{"d_shared_expert": 0, "init_std_down": 0.0, "z_loss": 0.0001, "dataset": "wikipedia_en"}
Below are experts of layer 4 (counted from 0) of a mixture-of-experts language model. Rows are named gate (a neuron's input weights, with its number), up (a neuron's input weights, with its number), down (a neuron's output weights, with its number) and show model dimensions 0-127. Each number is 128 + 24 x the weight over its row's rms, rounded and kept within 0 to 255. Numbers have three digits each.
Before each expert's rows: a language model's description of what the expert responds to; "raises" lists some tokens whose logits its average output raises strongly, later layers aside. This comes from a sample of Wikipedia text that the model never trained on.

# expert 10
It responds to: Middle pieces of long Latin- or Greek-derived words, often before -ation/-ic, such as reg in congregations, oc in apocryphal, os in philosophical.
raises: "ically", "ent", "to", "ied", "he", "aid"
gate2:106123143117118143149118140141120097114122158130135123128106129116115123121107143105091090119126152119109136115099121150124167150125105138186103129127120159106112147104140163141066124099168105147134130153083140098131127153137143175149124148120166114139194085170105101162155119123106133156129078111147138193119127161104106121126119160125096122080107115128080103125126115163077131127125
up2:109163100155123156119152142139130138114127072120130113136165105131136144143154102091138146107131155118168163129136120085152142145132162136177158105142111134133101112185182148101138167154097126117126108158133173137117113121131101139130152150121141090112109134153186131078133143106143155137153136118118069120126080108143124121143129126112131174149130127114106168107156096093154138103093
down2:173135107156113110094096139127115114123123128141136123101135171123135157122131106127131212071154136142137170122142117157125130109129147123187139116097122149169104181091131141108111109152088123097080163159132145150151177128085123096143153142120111157089103123114153109146128137117118091109136083143112156133113142128131108127082150127155119142133152095137143147146097145129135134110096
gate3:087123100113125153103158164135161143122120149142145146172126145129145149102117116170105130122147113129144090128128141088111105183124120090154150154130106138074150100115128171145115147112107141109064153090135123133084134129113165140142105111142117128132111170152136108147125176175108137149147122123136125135140056116154156121155158119159147107133109130156147188132106113134098108132136
up3:093149109111147118153148153195103086132106097141132141103103113128141145105135150129116178090131148151077148131162128162088091111126139129091138120136122116112122134116128089145155112184122102140168086100130111138114160148114095098117128091164158113104104144100110142110150145139138135170119141120106104122129158137132131115133117093148133101122117120131178153104126094130121173069097
down3:114143150109191132143093094130132128153137145148117120138138100092119116136090118102112120140130101142111148097101114131162129151166169105131091083134124133138131095131091120108167140112167145167123074092127163099126113090099154103084140120149154111122141153105116083132129129109108126123115137112103154183168143162132098139078128166167131109128128129174128134114126135173128100114106

# expert 13
It responds to: Initial lowercase fragments of technical or scientific words, mostly biology and chemistry, such as g(land), par, cor, gen, phos(ph).
raises: "al", "is", "ate", "ly", "all", "ar"
gate2:130109147124087129079125154115153129087094146142135149169157111118187116133105137160186136110127167138140121123116129137103120139104098124136112152135122151153138121119134109145166141143101095133117142093144121166089076126118096078121117109132126129138144101153095154126141169141135143153126127130128133135166121091097129125087164156112133103139140067129129112169147098153141170079089
up2:107070114167100127093140154124136105152099160147131162132170152131109145200103140089146137118140146135097107140128130165105159094138092145108127103116093121113144162086097110100121067143149165158111135146114103126132126121152152103099106134130125121120137118095107122114124096084140093152124129148120127114148119143141149174095108165136133106146121099112129121138120104097180099164145
down2:117151093101118131114115155150113151122155129115155141153136127160109136106135117142168154117118126082151169143074105111108111176087125139152176139129173104147153115097144089141143139100113105146144138116123111155119120100133161095182112112134170127150137122148124131146124146121115137130133131152149157095143159077119103083128157127130171198093150120113122105162138129178147136140144
gate3:125128173120150131157133104116120122143148125123154126159164148121147132107096114127126106110110174142155163076148161100122135160145148089162075112121131123125108129151093159126166137173120140141092118117126163101116147086169181098141142114139091160111120145131160131133136151103146144148119140113093175155121139136121072154117138188112151113120151110145128131164101117139097088136151
up3:125100126130132179181091147142135140122152131153146121092112146101144103132105130116151134098126136101105094089157152131143097095148151154063134159156110118165096138112127111141121170120152162125157119119151138111111127115142149063140125102135147118150119103139117160132126129114138113054156127136177101114123118121109126111138116112137091130160111077123121125100142097178149093145160
down3:147173167155124116138086159112160115127155116104127116155154107145145143127133157120123142146110124149120115079104138137140149121152144137128147118159141121121131130158151112039139117153074109141130162104158162141129135128133133133129149129143111161106168139153111125113131122168146103142115092181153124157136112129132072150120103115141130110114141120138126141161085157040125095146150

# expert 60
It responds to: Middle or ending pieces of ordinary English words split after a first letter, such as b-ureau, w-ish, whe-ther, le-thargic.
raises: " of", "-", "s", "-c", "-sh"
gate0:118119120136163183102112127114129147127075125137137123107143168124157123129073116137138111117105113159161127116072102135132075104102099134130102095171146106096139143123125138148182119163173157140119147147121122103126152134103096138126067144097095159125115095111132136198147102150112138152094089161158102133108117140080121120118145112136125122132126110117135129139127112128086151150127
up0:119145103087129101110188111165128106079125122110114103116094146131108126107117104125170108130140144111141143114117147139141146134138103126123109124170110117135079124146122136154175135136126159126106151141137113110121102086145127147134108160148156072075119130112116099162095175129183161155104121135127097117085148150104090156111164079151152143125128130107090120123122142141149074135136
down0:107157164123122117126113158130118088146157124135105101166080113131109128123131185125147134093130117131094167128110119144090124177178108129151099148169156153111131132142095130114136118140118129128137136087113102117089160091168091168127123105111147159120092154112142101133141091124149060106112145154087171169108098130146130130125107153146086136125130114160107105124131130147108147106118
gate1:122158163097122147142095123159090128118107158112098135125107115094118137109172141119155127159114094140157077158157125104088132124106110122214109128119158136105147158105135109121119129138113131085130152102115117111104125134145111127137115152149147088184090104152137144123152072103089097134100097132121141148109144096126170102111130101116124114163158083133120135113108148128104145156124
up1:126129112118147117129157157171134192103136137116116164133141082062111080118134114148105145127151110132125163118129140121106084152156118124109120082106157146129136115138138086150103133130107105145112119137134100152154144174152078137085133094144143132105131118146134117105103103135142088131130155105163103117104128094141187129168152116146126109167106139168140128150119138153136160176109
down1:164169112120098132160151120151139139109119103138139142124174164112144147117141113144153117123101129087130143084160203123172117102131132131143086129096099140169150132190159124098088094124109115097135119128157138124083158143120134131118109126155150115090119174142149120103144149121140160148111117179134138142130167113128100145128129168134101150126124161108073147109119144149132112153136

# expert 36
It responds to: Past participles and infobox field labels before by or a colon, such as Presented by, Followed by, Died:, known, released.
raises: " as", " in", " by", " during", " at", " after"
gate1:120125112127098172112110138134150112096104124128090114119162097138105126112109152139137144127132091139129079134085130088137119123130090121116146129108160131122163140147146117136131138127127115159144111142134127125074122164121158120111054137080088139151123071156133088166129138106126169161156137138137152144097096144130125147105134099118122137127124141168142165142099083074108182112102
up1:174139128090166127121100104112135121137123120148142118098147124114183086093110107115052133151112155140138119128137170148103146141089148142091128113123170171127118122077110111108112133124148145147131064176145118122136151129114117160140140110106129148133102112171101154155120099147144110118118196126112153142132136114128101128105145149107164109108138124098116122075128130100104121099121
down1:114155121141145137142165153116154167154126091167088164124155188133124134134161140137096124089119123121136125152148115126160158165131130130124122127129114133150118144114139110176138096101121156073104159127116108124117110128110108136071120097117155102120078118123130143123140118122126138129109138113116150124148105103119106181127096104121145131091093137176096134190170129112188141104088
gate2:134114148171138123091118144117086152149121101132152142118162102120151118111107123124157137143128153120137078146150079191141102090142072142093125102112120189104126177135112126128129108102089125149133073096154084119136134111136119106150149087137140109129139101104151146126122150128132141101106113201113144123140151104140155145163110117118105136107130122104151128112135144136092173125113
up2:170130117114117133120125118129120119103105101164101139168107110112119132173127116104095148164108134125195166097105159115134189134097120122114113141126120161144136126102148138114135126110120127083147160169117117162097160120121111119099098130139093112154113111120108141125158077151085172094139110132134154122157094131160146121140135155140056112120139132135100102119141158146076105103124
down2:155075080156119133147159143139137089137121103142157153142147096137139128138118135155142157122158121174142144175097153138125134143140146136117075135108151133125113112142132147164112138172145103130106095131076143154106161158128167112083094136151144128097161133126130154121111121140093114160135111099113159124103154142102174134130135114100188140143135123121134124128093157083177092142104

# expert 26
It responds to: Single letters and fragments that begin a word, mostly math variables in LaTeX formulas, such as v, l, ^{, D.
raises: ".", ";", "s"
gate17:114094156155127138177123094161057154128111157143162128121127151087139127118146161099131102119146143114086117151103136120159132112123136113150156175166144126100137119138129162129166131106111116189124126138144130120116083112103179086120080120158144132116090109118161120121113137104113124130114119116132148140155143110142102103125144101118131131167135111108124074139079080134116091103099
up17:091123127110127120124154183156145139115143137152117096135143129145145176160131140129136095157138115130128157138095152156101106115072114132170183120113118162167132146157130123130154187166106134114125099126126139134132188125134136135142110163150142136141107114110171101085142117104137175190150131144125122157166121098107108113099120119143125140134078109133133105141148143120111169124174
down17:132145142106110154109115152114158141141162118120156088092135168111167114161133130131142137121121126116135108115170132123136159105073104127169138165144087147102135112129108161155142116095104123204160138127110137148100132134127117132074119157165095122110145126122118137134132113122161165114163129169162115133111120145123151138163117127092118157084150098104165088149114161160116099125085
gate18:180130118126123118154123177131115122094129111155135143094158119116141133127109109119121096109137143101151155110138109155117145116149115142154164123127117120136133142060119169114108106133121083130158144147157091122154215132124128143121122146112144117156160092130136109101125127162135068091093119114151139153139137127149114093163133112098100103132141141133099115085145088179124076114127
up18:103128124096137108138113150175101120145131151153111130162118113096127072134132158130140138157118111160109114119139123056112121141142193143157144152122175141114159129153080121093152125129120094137191130144120113149137139105112134149124117078149103128104154141166099119182112130141146157171122132133114127141140113089127129122088164138131116118114105092143134137162133158190141123133118
down18:154142135160099135079123148129124158096124139135168092123139176108134095133133107147139079082115092156102119141115130146157138183136124126124120099109117134153120118146143122154111124145139093110095124146115130173122130141155131144150098129105062175137158125120121194128126160124119109119167164126089088108115112122132104132138151079112158145129104123106147084157098121141144107099160

# expert 18
It responds to: Digit pieces inside numbers, IDs, scores and codes in tables, such as Ensembl IDs, chess moves like Nf6, phone numbers.
raises: "ours", "hood", "ourse"
gate0:113123127104103120123144111104159131097129126117120109165114125095139174090139084128107114149159132143115136114088142136161153125118176150091111093122164175159160146112127105104108124148074126112107096132127106100135139083162140146101130110162159149098118134174137086119130127127130170111111089101126158148130149096081113148129115129125185129144121125128159143168154096120142149079144
up0:141129167140125134124091100131121169060095126141091131100109153119100109114118141178143111112071096121133132133128131137096122105117154143139158164161095173088085105134140139146118125139156123155114122098126135124132102151113129119125085160087161112095098125136154106142106144155177127113111138172126129102114125131129141119095151143171108166111090130118078159119154095133149160135112
down0:136133120097108118121129170143133155147107098088129189092134086102138107129102137150157139114109120155096157106110086134164144113123109121122120117167146193159140155102125137104110113102119068127127099161165119119138177161103137141146135142159125168136148143121154121097123135149167129145128097094127129130142108094059134140108083128129141142163125086123112106096137154144117117130129
gate1:113143100095171130137151114128089095112113172099119119134101109095116119108143133059132150064147128141148135117107142180095141078145098118092097137135128098125130177124139113151124131130096089128153146122127086129158151108120148127167147084078124138095127123126147128104137118104139099138154143151129117125143107101113149089100154136126149074134137129085173129109146113129104109135136
up1:124180168114113099179119117150132127129149124109136143185095170148133105119114137115150152095108137145077100104112121104131135129108105157128118157150092091107122154118111113115156090139125165155096131088132133137131108120084147139120194109139169136163130127147136133122124109101126091148134124165131084129122133095132131132124100158132126147134151108129129141225138110123163126111142
down1:124133107091160173123132157129125109119108136099152165111159151125121139118062142103113064112117116152079166121108130173141119173137117140101142163136115130113164131140107143107148146109105143105122155133136114141139185155108122165162128118118168117155125085149140115145090142074139149149109126148129113155158133130114148121105119143159106130123115164126108080173094125112114166155119

# expert 1
It responds to: Opening parentheses, quotation marks and brackets starting asides like (born, (incumbent), (2020), plus table cell bars and song-title quotes.
raises: "L", "S", "C", "R", "D", "Or"
gate0:116136132087146109113148148072114152158120118105123133111146087119138139141112152096099117106118135153128117115141117160165133095118142155130095111088124142105125127123167090118112138111114155126126149137113114122172099098128079132142123093136132181162135142113118124115189068143128115095115165163154116149133109141094132122126146187172145155121128130156132131158106128180089120135180
up0:121110128189094125116150116130157132133143140179156140148126137122124153110153134142118149085118112195148115152156106175119097110110103126172177141112158125151116205129154140084155139171143141101099160121140108145117151167128127160126121126127123131134115094103210119139148163120085115150123174136143135094115132129121128109139131140116119110117149115124143149117114100123138131151135
down0:126134182108148123093103114121114155111129095055109129145119080090130122144125149154125138123123176126148116140166125129141115107120176158093123113153115132128099135131132133183122130116125125130126127178108132121165085106130071149153150177163162118133160128158075118071146168158132125138165126120115150121145138107139127093123136143137105132157128117107140163112085158117111120115115
gate1:151118178126158111127108130162117120125140100120150118124117147153114133140125150109160123129096150134154083050129092181178151134108136129134094114158128137111152110107121095117135150144074138155142137104135155120126098142095094123180151144133143134132080081122141111137136145120091154157116155124110176121149129092138166122115143113101112107158098162137112116162090162097116117124106
up1:143123149152129136118171123105150109125148157157127144085126144130141165157169150088138134090134126134120110087169133120095119147143125132126129119115141116162093147108150175153129105111120145140161121170087164130143112143127153104106153145115162125126132141087170146124150105122124080143098147120156135109121114132107092144096082113142111136133147161108134067100168070157143128071151
down1:123129168134144132128119129125102114140106170136107116113117112150080122138121135140160095112107115127088138154162121156098144131153097151161134143111119100097117106144099091122120119143120131171065149146100119162113105121088138150111114133173108165169176124126112137134149095132108096102123161147186141125122098147087115131149077117102153164152117086138104086133120140171141120162108

# expert 11
It responds to: First piece of ordinary lowercase English words in running prose, such as smuggled, smokes, revolutionary, rude, declined.
raises: "ar", "ore", "or"
gate0:102106137109086122105156145109131207068103127145118118114125152154123123125131126114118117121118133136135126137100122168128133105124141110184123167110153123086150143140106143117110133171135155101064141085108167129139140109211125134108128125156112114101091100125138151184147108124117133138135096115141126114161086165119139138145115088100099115147109123145116164130104125125112120113140
up0:159189112104120141142132136136159082149111084177144137131149089132138153122120111109165111132164166134144109163161150153142156111111098107126110141086154109121124158110124114134128148115178153144150119145089136111139129112122105137168113109130111050114150136107117110126125123169157120121107170127160167111141089130088087087121114115123140147136138080113136114094117141096106136143135
down0:113115105126130093124140142118103135146119109126144138116132145087154123151135153141159135097137124190100162129127109108097106116193100065093114124143125152146167134097078095088124141144131122121156093138133132091108134130094131134107135121102082121079105120144142105125121200105115135134133140078108110137124134152072118114113120136135140149119118117143137178151130108116162155172125
gate1:134121124115127164106129171156115086129131183134067145130135167162137092112115161152148140126137156114113096095134139155115132093175053130164120091150109137130133132135173091102158123180121128080112145142139131105135138135127101128144115124100137121157123096151124141150093134140146126102134113148129100086080138100106138109149127093136111146187125133100105105127128096120116113115145
up1:153173112111103157142142126156132127100094111116141131176179163101134128176121125175111117144179106103128119125122141164073150133115131141129078134159129099150145086123145149126106143139148121175131140126184159109091132097129149112118159125113168091154140146160127114114136104168147124131125133117083143189138141118124156136138138167143138076113143138132132138137115139130141165132157
down1:121148116086152097132134109076115148147114164108120061129138105134115147108170138120114166139164134094188152158116129129138098155131179122128135122160112139121135132135138138111111133125169139112117159152090177127091175104118164163166147119145109118104122081109130117167106137113128103159092126114113130147124148105110186124134144140127094115158176151122095128157113123123112107132127

# expert 53
It responds to: Field labels in infoboxes, lists and table headers, such as Played for, Total, Date, See also, Position.
raises: "h", "d", "s", " of", " in", " ("
gate0:140096155105105104127141127088151133155142133152129118162151142120160143132085079163134113064117116084109131153117097134060125134095160150174118126094130137113147138118157159140143142081133134131116100177137154117150079135131136130161126097122140106143158109110165133120127135139167107105128112140152137160133120105103132096145177172168094124141155149148110136122115118107104148160104
up0:123135133140130114159144157117108132123213172166118090078159146120150119148124149110097118106111106113139083097122114135140115107129132136040109081146120134092153103165157122119114106144128112203150102126097098116121124162133144147143133144122143142169129121104115151126143132151110139091121131123108144117101111146144109137137185109146143123109113103128108163140132119114139156098133
down0:203088089147142094105145137115123113098156134086125145096165176145078093110111100125089161125094114094138130114127143122140129137140143142135111119107126136132127107088143105106155086119123138141125144139125078114126151073122127158092142109121142152144155152082160143155128108086132074142130087125138129126123161144122124116164108154091132112123132167154141145096132112142146100143150
gate1:139131134123098162154112110152135167100178136110114136133096140132135128171152095132093097102157135111113127106080130096133137139140156064148141143126128136124151099159148138141123135098122124119137147088145170108116171154110108169102106184086134154102129181103142099124117132106113123117127104159114143140182161124085130144096164117131141177092152125106113128101117096132110124136104
up1:120144095134139172138131128148123141121116108134169143135100129092118146106128079175156148134106104160132124130108122180125130125122115123163128143118159131138150109114116121150118105137116098068120100148129168135153113147166094145139127116129149098164132135119124192117171139102108161125144124173122146156138126084119137112178105160123123093108143089099142137113156150191192146126118
down1:136133127140166138120122084143153134131093123112098139131130075122134120110144133115121153106107113118105103120104134139119134095137081146106131117132132123122127122135116151142147065115154155110040137133114110140104107150139138153132153152156143168111137156101112132176130142186093101107147133119076104137143132168141126121129108141091140089106125062127179097104118114127114160170116

# expert 54
It responds to: Pipes, spaces and semicolons separating cells in data tables, often empty cells or dashes, such as | 0 | and —;.
raises: "\"\n", "\"\n\n", "stein"
gate0:135120096119158153163155159120139148118138103114115125101151151105159149110151142088076148179170173096100142115152127169151099072146111127146148144126206132129072142147126106134096117143129164139120091142088160108129106138088152130119110145120142125124123111132163120106175147152147115120153147108109150132157149140140151145127132149115114124122130091120140110123085142096163102126120
up0:153101157139159127116148148159173157113121163105118130187108160138162119134105116114159114114092147137143128120116137103139133161116158121120070111097148144167133126117150113148161091119146164125159160148111149202134113123112091145135111072125106126153155137110145109099163105118154120147135091119126150116102095139125105140106142130112146137110159182138096111116177112114133131137085
down0:107091116138131115104092122133127143150129135059092115151141106119103106123120167146121118116098097116131095194151129130111116097117123138167132141130086158102124102118096136132129065183134114138116120135145109092135154115178159102119170137140135140145158123115082152153085147147159136152115138111119116097115100116174095125145110119170111107109081139118116139118118156158119146109100
gate1:127143146068104173121118156133140116115153116139129113133132102104139123075130156152148130148112122151120115138160128124121108115161140138142111133062112144154136085135135148114146148150181136142162138122144075113131102127123149135150114132116131166092117094151145148148089090145135149113150086153166101158099128148108085142109132160100154078084161149125123104131144158111116088146082
up1:146098113104122130137140118135104125137137139150169125123138113102077145135125149118178079141136135112108110112135103164137074096103134113148159111161150136105099132099121117142079107139109143139135151140144120074096122179128131153128116086127158125095118150167094133094129121138135145134161124106150144097169170107100076132071080115127136124136102134155101145122127159132136152160083
down1:148078092104126142057126135178140121160153149142150128072067154093160119129085142116086143161122108125145087068146171129145154127136144167156123155154142101112133106106132163123144085139179107090126118128130119127138131123146100141093158119107115138136110119104122113102105122148171135120136114126133143104128151148112142189125148135124136125147092127128127125133150100119116148129123

# expert 29
It responds to: Paragraph breaks, sentence-final periods, == heading markers, list dashes, and the prepositions of, by, for in structural positions.
raises: " to", "\"", "the"
gate17:125131126155154151118114137115184178145142123154129107129099132149111153121116123182139152116143119159126109140150133146091166097122100136124124103145122136156104116112120112128104132200121114139123163101152090107120146102146102123165138102101142122123129137203135157095113114134145165074102115104109106101133108121102158135195172109140118132117106117119164161104123104113105111095135
up17:144123128126161123119152124156148108126132108123175104101110164110100120131119144128128120142091135108136088111120161112093106136114149121130116132136122081164123159141104139122121128140137121118095121187155114155169104077134064158136115128148163108144151134098149169150161126196126119181127107147155145139131105132140115136122131134101108126122101130041123133137105120183144158122135
down17:106094139148097127119109133109079130141133152172155159163119136123154114154134163129112097140192123113145118093099116128113127144142131130095101154122126189096128127157103152115157129109083161059119115109134116103141149132118118101149103095109075118118174112114147100139131116148135162129146144137122167136124158123121141142106145124146127117110105188166119147109151086130133129170164
gate18:120129148138103136149132097070137110121140125129101126167116123127139116081137157176127085079122130170152135099128101171126102105140102099119124184185140134119126129125124115136128121091138092145168122116138146087088155158135157141108125119110137146137130113116095118097095132072107161139098109152079141141165127136093125134162157106128139156170110128137099133131139141115154142155080
up18:169164126122119145152135169123133134136132114145154130138124127155106128107146130153087154129072139172103131176132130143088155157162142157173104100138153132119127136121117076119134145081115141170167126133135126135132155145153140099105083123199155135118137118152137099144128120115184124117095148079135125107165114143111101143099088135109114101115136114114099134111139188109116123104110
down18:098184163122147135160128101103118124089125132101121135128119129137105110106098126156099122102161069093123170141135138162108126139131138121153157152150129103106144145135164153155119128158093078171104120163143117117156179139103144126131131095149134107121127147094111124094099102107102107153164121123139142096188151118088143099137118117131141154141154127133144140071144081132125092155121

# expert 31
It responds to: Middle pieces of Latinate words before suffixes, as in imp(et)us, pre(ced)ence, cond(em)ned, ret, cont, compet.
raises: "ers", "es", "ing", "est", "ent", "it"
gate0:127156089150133136103101119145155114121098182117125131135083149101139144141112143155142133144150100137136115132167198146154125123123143123156100119113073109129137076108109101134121115119131102084119125115158142139159128168130107158133119105139137133115120129099122121161134154134116110142118147133112104146106157086155099099165097087148097076189123126141127074118102095119121132154080
up0:159129115146105149153155095115107141125130098131134115126086151121139108084144123111072134123122121134118150107118143080122145135085119118180100133131135085093142128153175120159110149139135131156186114095131122139099134170138108136125156168136164177111083117142132074104207138106094110140145077116115109147126152122104086124133126127136109124132131146100136097108133129150109147119123
down0:116135099120150101093159108158155108131135168147088117146153132115162082118127112088091107145122163170142128119103118118136161118127149145169126124115091105137158130123128087116142110140142119122133130134128141119102140083148138111171108109136116131151113111112132143104129173173169106159118126160119149100170099091171150184109153185098129127155112116084131130141111139074160128141120
gate1:129079112139122164064106112116138176094144140188111105118177161127125121143141133140113147092073141108144126147113147140123160134126136182166164143137108103124131134095116132153150135148160101100115132159117132126158124125146099134107128110139115114128142131166167127162139122129116158197121146075170125141129177129122112137105137143115103154158152138093118148115134116132093144161112
up1:139107122120156118159112145113075164112077090137139122109120083123156136131114135123196125123116061116125080099125110134124119109105131124165139094132157084143089151147123116111140157204135124108096119118106141103129149124078117124107128157092116137143107127160121118106125130100120166134145111131114155063143140130152117102140142122147156113135111103119153107098141100155108133161126
down1:118159129129131150105105139127119146111125070114165156146173083143160123164161115121136173074091116134125085141129107127128127142078127116169115105123109150131142117131128133101139132139109092108104146119150087105099113172109092135149126116093166133157114113169139102104106083168153133108132129113162137138100136118185134144100084128126154110113126138101150089137109089131152099117106